python train.py --n_layer=12 --head_dim=96 --lr_head=0.00451 --batch_tokens=65536
Below are experts of layer 3 (counted from 0) of a mixture-of-experts language model. Rows are named up (a neuron's input weights, with its number), down (a neuron's output weights, with its number) and show model dimensions 192-255. Each number is 500 + 50 x the weight over its row's rms, rounded and kept within 0 to 999. Numbers have three digits each.
Before each expert's rows: "comes before" lists some tokens at least twice as common just after its tokens as in all text. This comes from a sample of Wikipedia text that the model never trained on. Tokens count by the router's weight.

# expert 13
comes before: "\n", "-", "The", "|", " been", "In"
up0:549461478458591406540514558586474563467487408454459512542470511514487543517494518524481536505497557594521541482546558514508466425544512480518477416592522475521527472455509461541535550385469393
down0:578475496530453522511533485532491501548529513524476545566475561499518551377487615572514475463495419559482555633537532473509561517574490509583469490567580563516531543587525530490537522472449514
up1:510562547565536480489456490435547500482507387504540534561526514542597555490518533504520560534503404468489492484479374522502647504461569445452564356483477511538511455556485570557476450415491432
down1:544555474500488506492480583601484528483545599500452509541562516606470561408500528477512419480527481465536609490569566524485493506449496524508506462480484533481495387445533508623525578460520510
up2:487511454485521421464531498516522518494517516500500522530446563441552501489486485479547466564457539457538503452536503438417474467531490538558445514535479487489430512477490447488495530513397503
down2:521502521477449498507518549523413442497502501464476517444582536591482575547447358451455507572558523483475564515473523477588463529556469400516498442461483383477510442529577476414412475605560490
up3:467475521565485443520568493509512656490417428452471515483500539563546495495472404494494497459498410507443629421498486467524492527417416405487472451453471416492565448528493476539509496606532523
down3:514493539447529445553550545519523462504436503543513501559477511483451517557534464427558587418501469474539491552476455434547499538516507441564448490478484497465587543612510551503583472422546518
up4:501474522509559561475470462435533419453518498502553558547404493420457467431491475449494617461517402493544483353460541520463471526566548483508394509526513514566491429481382593420494454467641533
down4:516448544493443566521450518547407550502499550452486499483504496567458548463501493591512469490514511521551532473477504437538500532558531416541467563397422502485487518526520509406496554504386473
up5:465563487442430415539438539505475493507532529567449482513419463512532502453501565437550515518473388532595551404536423521466557595529497525441469432455541463557491417526468479505469561520547528
down5:490574494593472468485500469442550493543513507537454513540446469618500572528526522503439583523428551492507489457500533388547466548528479569447490450522532502563487444476513501479507455507449452
up6:454491567398529482431427556342536464486547480408487510494385497423492520492469488527529513484492435492449486558484474446507456534462449560533381502538457521473477513480498556527473426509446492
down6:561454554529552497501470492503506537431573527402518474457522526460388448488504586525499392436485568574584498409584528547467582412568518398433573451422446569514460401454515573455479575492454596

# expert 7
comes before: "1", "2", "3", "4", "5", "6"
up0:413481491528505507477497470489512522569521450511510557534427460451599536477509462458493440468548559507447462579454403424444408543489465421516511487456536519534562489548553550518488554483449439
down0:538510571514541504532511546438546499553498538481514445478517484517466478548568543494500479512412517530442515463523524440476602483456416514474522639465564536419437517532473578514494517507474585
up1:469520484528533459434482459499487509564563487495483502437517423441545501462535383441575489539557476509486441451531429463472496440541460492497521406530399461506448488466541533432478575397449518
down1:531494381446542466613490513505546533525502484534437612452473608559477577485477467448439455509457659514425474476566510576408430450446458471513458490429498486505501530473619536521504552489463580
up2:378492556501552454528439501530517419474488444494513554502460486468509342499474380500602426500491508400518492441402434505460600516515551527388519551536475503464536530544522470509458630567479538
down2:461533501622422563463645552602365524501586478521482530552455521484521549522476435450454496528487495457537444519545419562513538513478494517472487546543455565435494506473442526528501416499468631
up3:452418546521572534559510481527501566481559475571488623486463464537509490574525482450564504446574589396548520467518537559538538513489378428541511470466520542523466389453525469463498522524537455
down3:584507452513427507372457498449525495582429540450551474493543502541458467562468477387504452541564547416542459476581397503497449394483527515463484511533492555522470541443566433502438499535487494
up4:465466522437506453500492468499489520472479521482531542452545458487526448559521477579605550449555575442478445489479502601506585477480556431464464458491484518498595477552547494492526434493609430
down4:501489440550482521502543541482499521467485499545535474515384539649395496466430507546454527404577468577513514604563510474490435533531513475555503568611541525443552509495515391547511507549622479
up5:558445494477518475448505472440526532483538529472407511570518521469392537443542470572474478448525551485481482542495496496480590491510503551538491495507426506523565430429522508482464456566525437
down5:579579461502491565462465539455587458502519474522558513448499424534505539556436599521443541549503585443464484437520515541445501524421470508561417438476539476480653536603461524488580521415442549
up6:385498500519524506520497503482486575487550487573447577508498506512579500431514463412582493582569471538528483467521411463468646506394569543477513447539461524514439525471549501461483567462550437
down6:574546510489496526551479451488534431444502469544471519453514472508575491394575549541553464453443475496463576535540448481416426574485523484478499488459460536524537542483509501493526559559602531

# expert 2
comes before: " the", " a", " his", " an", " their", " its"
up0:437476614435414501464463521454522563449457419594566580525446559398521529501436489489473514491588446517570436522503455429485527466433481528491482523548564499451504503525488531529498490489513493
down0:476457488371580532556469486516520446443594476437430559480498507504348566611463547516524526468532507517588411553443497523452454551481488504520426457408524503486526468458431479375509492504438458
up1:466461454509533444564522500528588512431559541483529545552539486537560490483516432551526526512467508450540561556515510566440514442481516552387522511562430486528452493544589569462489487595422517
down1:615508505424484638452470456486453445459493534459470593478459628510454444471518585436481468499536542527475450491505445530444424497441549453483539541569535560528504520502539496500501508500447532
up2:486520480443505560385504513460458494546515457537358532453450459457505504526456467557572515462477570526540484495503476482391473589431510645467505470606464507532550495577430519528432514512466529
down2:457450488443558480528481510435557471527461500561548569485456530478533562450444544582450449532504470562514462567504488517568478502518539486530451470401540588546438559467425462486577441465521447
up3:538501576555506527562524445508475544425446511513539601525453522525472502436405479504548475400527460417566416505571493464434492429553473446521511487466515430456476504427602526431477555502487540
down3:424459381472502550425487592510508428456487511585539425594557433484515562509530478589470521534539573473542538556487537380486503584499554587613527562523560505461506439549465453581502427509506390
up4:615471526436567464492564401491559496468462459536521512557460468614488538464492420581456472546560393575408515498592534490489439461485521444407429504515560488576501440605511524524455535448473455
down4:507552614509481592484455565486479551482499591598522547542570557432507501497540580476566540458453573486487452568422507498543428473478465501591582457515449518516490558551473604530514530529453578
up5:506536476466463419502465532503534528447571495486521532457463365505502468576510576591476458418378462483486442504425502530502437474457543550554469488457489544471490488582509559452540442567533553
down5:532455521441550438495542499546432494625535496522529437456536471527407535518464441404485442522573553508448511527550543566534422530452400522486549480450516516544513391475498541537529461494489400
up6:536498586541587379488546562404450527500507482562485514527469531369528521461474469518523505453510487490514468510555440476468536429490490575451397402466559618507472561444453475517540530480488546
down6:462431468504499672454465468456598520518486468472480475570566480637382510488399532490463560521509474556555557388565510534499546511554521450483455550502479404440517460477542560472445406442603511

# expert 5
comes before: " ", "\n", " —", " A", " +", " −"
up0:539423449456488507441496479529509476500477501453470500549508508507547532548458464472519503559515559591471615514586517617448492479455470562557416478471530445496551551519372418444455602567592433
down0:563617485474560591486492516560535462484471614501503564492473497521511540517552460538535529405474504518481456505524446523495454546477546478455573488459428460503498560609535581495493462504528470
up1:519448574492504591555402526465527440547507522439435505521507519421412462528493534471483614495549581500509427510490564562504537525511480512515563531551497503554586483514536493429484424520511512
down1:592546487458479446431565460522548543450510505509438522550624460458425575463477465521619492504559523585548511479511508495496483413520482515502561474559493514501500494556464480543537523483471637
up2:555546590601513445645445542459520471560445527459552420473465516478435471564457547500553510511603486514550501577484543354450512478381467481548583455612523527489518501456494522465575520556488473
down2:532502464504443482436572531557505533474473529541506520455636619563511465406472593565481468518449561583546513417447518559463399491484551582493468480495505509476506565490534468518437558498564532
up3:488453523544511558509471488500447458568648549514568577571495443317486510430516442525592496476490525570447463557450534584587470483481554543469482481515378547535520519491481494422432418443549538
down3:587554452464484532489435460451448518534510487501396506587543525570512534419481586475594423453438514495389534535573523457460457393541481537544488572546542564500488594428422540482517546496445517
up4:486503546468534485569571361526502491514429402422455538506489484539501514468452472462493455509500486515478432465601481508483550509526409535442415467528485490558544516545519475578567495447432538
down4:454525537437532479578520470463445487450529419498503572599506545438425464509461481521581495529541488560549438537578532479505559574495503567536483424427391609451478554534498598503407462375448538
up5:437495511502459499472483464509555488519595420579537578480498369488522401627462466453529616549446484492571546472534514526521455497476453488480429456509464473477566500549506584460524531498538564
down5:509358468481469606566492510527481497420416457461536516508535500516450595431455473509535436444554561559561523524459451539519493515482495432470571522485451443477528533459442547586485492485533537
up6:461564489424485495495453383493520509526566496545404450526490466504544494510561409498543546523437504546491581474522461475521461488460467605525542514460561530607470550461449375474405502512486552
down6:420549476444556536503519507512494482502421513537584560511489443513481514514418437482434470466537608500490513498477435542534541537509498420509526442513474581399411413527438584514455505503474458

# expert 21
comes before: "0", " |", ".", "–", "5", "7"
up0:536519616552499526482509433448470556583439499504537481474469492490500601591471524428554466508550451444522516408580503415424538554554528486569465417560430520474490497508573472459551435546549505
down0:423593475503511529444524570484478439505479575495491405538598528380476488457526428549384537485533536501550612521462468506460466484551565502511590547445483562514490436452443595532471418567407482
up1:535522493421437507519603398566475515445516477375509539518508516410579379462529536508491537494414476546462609428542559585498481538518492453444527463430445529525488525407488473560565515389504501
down1:474494448502458545351479487462481525509582555557540525587414528554444552448537580516514469551535513561545431453445479545520522495568511474382469449591474505598438562472438482467512495591452467
up2:479383548541499523524534531517512513554537460369543544494543545449479528525510508449474525448456440461471451515531499578528475504532490526452515534537485477455498463492514490552468481572601471
down2:529531434459511520454504453469513477527520561520467504538494483529546542534440531443560419462532478511497486592542552473509483515448584470500450571491468585479523572425432506464472490512435555
up3:546480493546499437567521404450497529484487446490546593475525508483550545397514478449467421551491587529432437607504467539469567493473481510498489496456502495491462455520483540443562458515503452
down3:511500495398565486442461562509430536575500502441494473480528618490453509606420469477541457515553481573488437444435496368436489512532472484374561535454639502532409437528436464508469484466593559
up4:489513528615501523552562448503431545497463521464470560496490506611501548490463495555479491410516522510448401521528545545530543481531518550483499533474562471403539501519451483482493515541545559
down4:515551540403499548466517397493507547571410474499502486450544469542484487568468462529461484567469500535463535513481499418509477525509365480494572484471483399586422605557532412587555545455493551
up5:523511502487528479463473500450476541545472423641398502521509472460546489546562520495530489499537578464459479481507420488420494460529558479491510506564560522479515502502500558435494572411447517
down5:507532586601442507530508474440460601482540523591599496459502571451486448445442528582502481523452517543515497496468513519504447553516461516552585505459519445563500463526415448515427465421553510
up6:524498560503521489587542563516564581522473527459582563458518582549512498489458522434466443494480508561409504462505516421560497525448500506544469537476512486450471523542485589384658543657616512
down6:475491501395543503407438449470471454575432460455510553490522498490484458520521471517456423576567453557523502423484378458451462550531510462455542544447547499627444446488483384538450541418574553

# expert 4
comes before: "1", " |", "2", "3", "4", "5"
up0:501569586534518488429534532487507500549517549474462428487524546464501426538551520491468477535452537505557517453524502542468564511427402438443519410510504550547488629512455568581517475561543438
down0:503425499488416525529541613486444504502432575470513516542470532577373422461428566573495507457588407554484542443484450565458517516511542563529521529438505525460555504398513431559450529478530512
up1:422505526478529560463490388488479474403506454416522556456437533471576494522508496609479527538502414561484546486543384566445423500445490526528456482522539524562389618505557531488484438474560443
down1:617490443421522564520569500611545549433527429505440574404540582548438471527514446485454475496498520479462473548532480437477442442533562463407481540457513470504510457527502481504536523556561512
up2:560590540533401482444570455493534459533546475402521565548425539476529490462481501472584540587503475538555546410583564629498461445498513544491534503548600460606481575448490443506481493469541512
down2:497414446525547443531482558493524462441422530547465446612521522517553526503576547543539480483560510462446531520558475389539477563442522507468567502518458508556462406482493488492444443464497525
up3:537468487397465530486624398491486579590467520472510492466519436518563553543566584417598506500563455454514559448558506438416500509503529438514483447489591479490494528483487509449515506439484563
down3:479437545485538573478432565568431530487500482511449553475455588517580525510489493486446498453444544559503500541506520393544524444563544447379480505485465549514497523452557482446488557530462542
up4:531440504457430536495381457504510463553467449466505540594480492494611513497455598500505525488539380594518502523469493474492455469500541559441390495480451466594456558481500497505557451461584408
down4:423489577503523481551515537476424541449509422464465574435442547484479471481450515466446491495455479393548516436480523590536598451421485418452602499505481508479496415445463495589509579483459538
up5:423517479505535473538458410429523433447514522424439523479546480520557523495486456563581440493566439522483556587479504570403431510439583440490523419555508537575441552490547487511543493504453466
down5:564493491542404524466522560613570498429413424454505507436475503484455508450549488467520550553464484569583498489428521469480539450542436545506508555458524412464462506471516499569564497494474472
up6:500518507529534409418518453585532539448505450406439592462493503463453480416496483435548534532490458578559507489522407495487466445483518500408485498491504457495465483515546571438498492506597563
down6:528401516516571601561512537449466555536541525568394534431560527487451465536531530502462445538536467478491497542511599446510461470525539526470472546493399496465495399493510468419453460481478573

# expert 9
comes before: " to", " by", " the", " in", " as", " for"
up0:496503515549527601435554501484511521549483429540516441481529501506395533444516552434418432509430465528525564436543541502368498521499456470552466479564523411454509449461528529482441454576508502
down0:497591439558510452519585578513640485588545509415415501453444418445555431490489442563526556495508506462491527471451466624626601423513565566447463536479513467481454426573500512498517488477501475
up1:536431510474480505489492460520472556417513501534511517482457548538550554428594533572430492474558533520510576417360529532461546532385510508487566548589543415485510474460547502468564624520505475
down1:526533465476500584486426497519436543654446477528499501500489544543509448532504521471496521443446464431485511548593556514542471540467486545500496552365519512501581548476457593489451382471474588
up2:438507435497598536541483480408494501560501549547476427499450485472512477492498559437485629465485414489457527516429508566499469592554490440493487460478484608524521535557429461453472554504465507
down2:514514533457443514511429532457532481534531482541570481620562480499497445500521515584390424539542563513515521510481522614429426488501525519462450582562456568552481421556473540589509516382451534
up3:516484521445598460486384502469463494538475508408457510570474542505489545531494491537498493493610448529524557457506557447475410419560443429531545581437502481592412470399499440565528608420561486
down3:468479420416596552498505530538460510489484408469460583483537524473526468516501514504542509548385455375370476414586462531449540486534541545479471435510551468502569404529571434441494473500517508
up4:432495489483528479443430475411490496574558492478492492441457494587483448523497503498495409496499554486526432483493535487381475545478533529474540471508479421579560470502505475505415552569452513
down4:484556490528537534514502508466524489457480557498558426458429533432548493502498532583528516510431481489490528562517526597580495523505476416467476547524427514504487504461467418464499477436556583
up5:472483611582500530523531422483515594487528496520498580400520495415524424519575454475520494541576443430518575479517443527548491432450443444497535408584569542454504515506526463534474583516488480
down5:510457520567526496475532524631487462521469465547493508539488366499475500447520523459393544452526509513495536504523565488527406436473519490432403482563475549594485484531447481452461486492553486
up6:538567528514505534492419473522474603549513509462581509545478532482576562514410442428636467561549516512568520520536566550448573501539454485499470548406447506602478546461480485530553446435545474
down6:459620462489567501507600456566513482500491549492523528504465544527565512460507534523517514584519561490557432514564503438416574537487612573515453445587463462496479395477484493495472384520427380

# expert 14
comes before: ",", " |", ")", "–", " (", "),"
up0:457393428535479473472459536439467508472454592384511571479394495455563507494517597514549529468440517572452489510449413402462484528453477469514536527539519557570460528506452522466475564508533536
down0:505568350583433474433569464537518403434460496557426599459510453481416609496489469523430488473567524475574419550426520497527483469527543491464486496517478500471506550432497493544534516481509492
up1:383483505507516421430536562469452514516544558512499525500568551410448480476466546495513499556555523450442515485551446510576502427531461539502524512475528557435464444401416484456564393430570594
down1:581464489583621530500469522437482441451397518446496527500502482444466621457500571560531557508566530577524478481440495502519507516483615409491507488534529529491549516469563511545408453489523410
up2:424537519407560514603552502597468472537524483522575454485501455449481522590573511430530499452475547513377492431518415549426542493556439382405486493551546571530490553569476482513559498417505484
down2:569512509468553505467434494552482450443494537554518409440359429493505527506522461461533539574475554552560478546497466574452451536607378552511490551481520458453401484542411443379501527573456462
up3:390528502495495499497538432471510523510501479559544429519458496469524572444521571527545525457506467467486565537439480570541421475499516506568489562536560497514539481504561561472442453451470566
down3:500538463582568527364562503593511462491511525544450404414536486444524501484460533497515489582526491497488511523521545439507420469524460520526551437504587543540450505497561443469530578414470540
up4:453454438530596539545537600395478580458460489439512550540512496465409558497550558582506441470513398450406384467478445455598465495382487485493466477535460581482624543574423560516495541419590460
down4:487519558579499422460566416534571381456555478514473507456464472520489533520572424526516513505511520485546470485501429501452573529470503566446550579572481453588506551474511391524404479533473464
up5:624490526451494482521560462579441557445493433460466552546521430508538572473491462450464557370511410493450470509595532536454461473500513538533471410468393485528470557551557473541468447445518512
down5:429575504510449447541535504554541403566474574461439439456492578494445455523485443522519463518507577430515543482551457509581555566472469566534470575481490466443469498454507472496500485534512490
up6:399453511608534548456396480368483517482534492601541516514534511429508481495490537536565541555469475474553484498450456536514465465533601552486428494461534499561450499536538538596487554559454425
down6:544504451505500473494619485564560490528574510492506503564539498561491543514473530517512456556421485442412518548514528546551493461552460527473553476473484534501567519471502516383457479510646535

# expert 23
comes before: "1", "2", "3", "4", "6", "present"
up0:430453461439588489546477519511519518426475524418479457462498514423546416487524476512542497457503427568523519466544527427448472555515507436498434499515477572556477555411542465444481564388466421
down0:523512464515509489539442466556525536509471522651498497571481518376555577472629480447508526438484586551524540528501430488485555496475424502498552476508443434589462515493553484565530467489563474
up1:525542448526474522428558440458452519433515540547457586428498549602472472512512451458467495556483544465553463482507478503487576477490439510486423429464440522465518555407563456480545519454495372
down1:557439555477449534555541489498467535479410514423475400490517478469424605445529481555390542481561534573570559486498457532497489473510528514499575527487452497462559376507453536456453471438481555
up2:475561511572467493441447391423435435472500460536486477487444448536552467501546508550506559510427507565493399534427576521522495450517485522468491623483497538479529435515465417436501472462433437
down2:531484486556521515562539503585601518536484467501478583563521441443465544569541482501496493489535589488434517555486464533490499558458494495604449533464528504531428544499474501539619462547530488
up3:490472491435567578501467499582557380531526516601445520526542518568513551500610523491455555493492528561528462481506443591499509489478482532391439462530445528509500555458516407433430488621559458
down3:518566498483589522459469539429403506580476494527621564536542482481472481492462449445458590574477540502441520419475545556452464477474484553460591562470495487520534387514446529459460455474484497
up4:554414482528573554544539523520521606528523514426507497491530472456518526571494447551503400448518480472436482482422437552544436462405386486603525543515519579390495558447559516535506572471471510
down4:528535515470546469472555490537520518551383464505520436606422534553514478474492518531431501625442518438453581559515540460536475593534495532481525468514463458615531571480415459603465462458402535
up5:545541529493535548470577486559535529495559466553506528619486568517530483442431505558547504490600443511455544604557447578515499429455519456421572430466487489480426432495483427499567467489462480
down5:491527441513491495470441419438587578562471448439512517485392493584459485473481563539509491512463541464490529417461508518496521531497493592473404558520486474553505545479456541468595474520496494
up6:505493502486547493475462521424528484494504512499571454465445512409527585576472535541429455441572527489484523442560509522443453513472514501512524499470438586469384534457555551434503565422454553
down6:594483402399387382488525563490453579563489600526488486507510478474519523568541505455451494507524512494542477435520475494507492511474467426511490422478491556571506439510525416512538537470609511

# expert 3
comes before: "==", "===", "The", " to", "=", "In"
up0:489489398524434566493534438509531487489523477466528504533608490488441518548454462440607526545529453496557469417557530474473484448521442563511515495592555431528545488430464438395503565536500485
down0:401543587471559561552490537554486534473484448523497522450499492583535478510449432541463510437536499414458404437522527470526478427534489480483545453430512507460523496579645543509529494466564444
up1:539510488514492495562522542570522477589514437438419594489516564454441491544474541418504489511468487583399512513596506576471410468527388486459393529414510547592419517542550370473534459558557520
down1:546483490484515536456469471458586482545550576488500421494526548516551503472516532563505538538530555483486460534494501499581559598502557456509532577506474534489610515427493626511477438470433440
up2:462423502487439452509471545462524459608522432451480488416536498417510527556448476481489506464562441523508478510489486600542436536453556541551432453441553505494538549512504542377505519528488550
down2:514593494456512423436569524460545526445592495601452505496441520506473462485444405541462479566536445440462485453561491583452571494517531503481504457411476536471450504456475558577483525442514443
up3:589522477580483549468521467506531497530523492465436473486393519498410534450537536465419515488525413552516519512461473612446453543480485383452506522575490463469547473470533443474585505574471420
down3:547578465571495471470456459395565563538533589536559440512537508530551497449557526476458467574452444534471495383549457479530422551485567530568452525501474448476431468535507494557489524507426514
up4:536457561480573543557526430466558540435508426556447513479566513429595554495504517557500584499550515497490470539585423502500397454551506509527553483534410536526499452405458412453409445443502514
down4:398438505423480522490477550528468500559461520537488447435433449528437508482527519508443455507540404449500666526491444434482547592596501509533465549493477575532422464492454445530587566414467511
up5:481552449448499481480524493557454541480504533492547492406400484538507437533500574403414528483426602448567429517488571575502582476531470496464536479507461388498477534435536434546558524541591547
down5:404438416480565450617480471483508499425444511553508491557520503497587561434413487494576609489507552476584523496490484444474450525458446500597476431512511557517509555576465540522478472427491492
up6:550448445600571481561529437514504439439562412527483518463471420498547528473591502446574425444495426475466569507544465506511391491503460536495452427630411537421475561467554415496505558447439552
down6:512377539392502610606528439453536561512476565551506512523549492510447540488446542605457478536480522563570470605387560540559538468524499478450510428437456430471549580455478478429465532438507491

# expert 19
comes before: "-", "\n", "|", "|---|---|", "|---|---|---|", "|---|"
up0:482483566429474447466463481541485475460499426508479459510459549452385556448519640513488483531436445510459541517462545574441468491476469476471391488568495592497456411479485462504426429494406486
down0:559562520403435414496478553525438511510523488487584585550460473542353484583536507514575518476401603432516469538538540524415540447511456437470509559458483491567494434519479527465568535479482493
up1:522473474535469446449460482474549541439474558508446536557543549420454517490425425488430501598466513480478503470540556569491495431538460522407465524499442602529532449424446428508589554475554425
down1:484489517516553511568544471505397550492464449503462555447512536540438482548544484401523498520503508529549451523572471513522530522470520462506531450499507435442473432487515553503457493574401491
up2:451535558532556483480539482475461565535539514441444540447414445469540553542591472432500546452479431519523496502618547536439529438476411454457526452536519490493527456531504516498569543505481447
down2:580530496475520453390458542505537458490475546573531513593542510447480475458459482561430442592449577618557499451518489520501618579514557501443449485570523592506490490441526496529555481491514444
up3:446502430528473457517504494454527453531469535476408439584473424498570549544603451529514478485465528539435488471518467510418381581454557463519559464584493444506500577500411469422449464487470507
down3:525586550471481502591446603556576446475507500529523492481546572516416505441519530493490537546532461412547534524520454562495562504452581493516523549472514541389439462451566507575519594590490543
up4:466512569471574398537534488523580568537564521427520488451503411504496453521575541465536538441446526519517429529498494451532529492458505485484447438525530589519525591449477499427421475457451538
down4:538477515483552523476489614496446505472501493538556570524466584457410495475449580512487478498503549485475564603552504494502548487495473550503508556445475529476494495470537477453462484553566468
up5:525534475535585515595520506496553602492482503518514454544531405475614469559550539519512544525522570493458488529460458386502570486495468473472607506525519443496510549475436419555504532512601400
down5:403469555468484499523517362543450391516477526524423537423493428502483550536406490507568530512538426498473528516519373549537486488503485499478458414487622523461580473524539534476539506488551490
up6:455453458506550496407500472470578526474520531529467426554520502572559471499520490518457454566471514448475371475521473573501495507591567545543416542508420523537538486496454488401471481466537516
down6:601487460597500464528502506577455457452475595485545615556580525431435536543606589514439539445666518488504450489542520506498521529467490439457609499512458481432461559443544539482491411531579508

# expert 18
comes before: " ", " the", " A", " The", " be", " \""
up0:506458439477513555498493488472499426517494491495461459519613497440629498507533516497482537436441562470508521520587494558464498528551586476534522501495426516494424526465454573453416478612586520
down0:474493486507446492568530487462542537453418476425422391503431406487407498479525507521508463654458451494501468503534477558487473555511485486496454437511541500459424545565544422437514548474391472
up1:428398461483517486505506509576487456509601475677441459520567560545494515482655553486509503419498362533453468500545531538511494501511441518455408514509447481491373567512474455471504515515486548
down1:395533481526537469505521521375468414468525634471466449510489558535555512549525442537449565515541571481456524565509558466489482497494574454492560512446549551544519493471446539493416477405583634
up2:541438470534475441437499557443499472507483454510506531504447489548473516527463525452540510425514542572448505512530550461453422541538567502525500510495553502567498402554397574461542521500578502
down2:459571535430598504513538516539416474548483454542528458413557544564462514569483479439386528473543584500550479514489436562501576512502522424475560563471523556520472513568403448427451558481600532
up3:500563409605540523437588506489469630447468466494509492551499494551477511566494451498533570506505522464576464586511505450533479516496450462430466441433538487540521463493422477555561439511466400
down3:553444537519490517542504520474512355485515459456538476475497518450441557437527541494497522448385483607511524510425438490523507460535386502481354480542446479480457608489449528466620549544481551
up4:545548511593606511502447468433577474550533501392518461483417382442424532552542515551429631520532445468515548530568455457414515508416488560474469402464490451571513563511466589467517558468531407
down4:449503468462494483487536495548589470440416495541530571598557531507502564475469420440487425458422498562531552535533510648466462570492540414462494481613503494470448466551528471506566481502516488
up5:532532516543475472558596505437488596549576458517484473449535494537452547553497488468518536433497454445469467516547498510420569493513421493490618427558518561498518477455542551583530514548461513
down5:589555448452451468483550486535560509542580465522448536476460535505472451522544523596475498488454459464501534479508472503461418581511478448500458470489442474504539490587501467490512534501441455
up6:412503445443398459371537484502544508516431518469367455522495448484581414537580475503461470535586572482482537533493447441582563542467518421500380460492470481593478461547506540495538528459518440
down6:521518434490522450584501499556426458499442520536628463468474503497500504529445459470475443519493526525501503493483501450470489526558534582551454542560565521446467478476448379534482547586470472

# expert 11
comes before: "s", ".", " of", " to", " in", " and"
up0:520555575515505512494497496511456545507599559452382594608440546416511493495571548437450535505559506531612400498530485547537502494468498458516514451550448515490543599511529578366481422475548437
down0:522489423470449562450502580553434546491444518437504482479480527532523526433457507528465419532543533465524548514519487522479542516481546493480530517443519494467545442443462470529449566468484510
up1:511507457528561578490529548444510431524572474520530575525459445524496460466494517440560523507529559479450442443510502491598483529546497552512450447594522546619551472443516477560512498651456499
down1:530513469472503469439471557579505546481499536477497487480543552443559548511504526510467545445621502583553477538432466548458588491621506483457565509456530573446478504478431526489484496468393477
up2:543542492517508520514532460455415485525540559481515581513390536581477444482567495493561557483416551572472478551441521580503501471428405442569467465501500493559425549551502518477475527518473533
down2:567466518429450514453519614432487500447508558466473564620384502498538519501527488492431494545559434509612552471475491492532502483604506489384499477460456567396492513482430443558517529496463417
up3:489539454512481538506506475568617467488551474504481539567390488436567505465483491504554462469466554501587514455538573566523581445515460407490475425505436548494397458384495555525569502513674493
down3:527539487495525469383444491480462483542507539493455482426513481489434508471565580491518500478495538488414485574455367483545446505450433507550496503527497532439568440555500496528484496522445479
up4:571566536497517455474495483545522458542622491478544531464509514529593478545524461541527495387637463594447495489530485594491499505467435545511536478521475574564486452533453397569398460470491474
down4:494362497497479442479587566563489500446394487579469541528456466497416561573517448376433566598494446599496550499487520416415472537516477513350539525547558411533493517416509572428529521603574491
up5:567447536531522469434471450520531480547462542561590435526501515521500547491499542562596489490482518519516356520599420411589552461442476533519581460548545466471485578497416576443555548525556576
down5:456617434460546409444494559506468575543535461489478560423505400494489580504479447479505542473451449551451527500497536493539430531507488461473446480460529532473479446516459475444460433464496384
up6:587557546549525497490517472460558511456489546531542528531482469514565479458517459498493512495441444454434439517559517482523638495491507527483520417629524492446403451479493452459461484567457398
down6:507482439558481493574499491499501478536525451556596487520450498455396587433397568509513488476510493493460496524447451526542452517545491507527490492480487456498531440490511524481549590475582590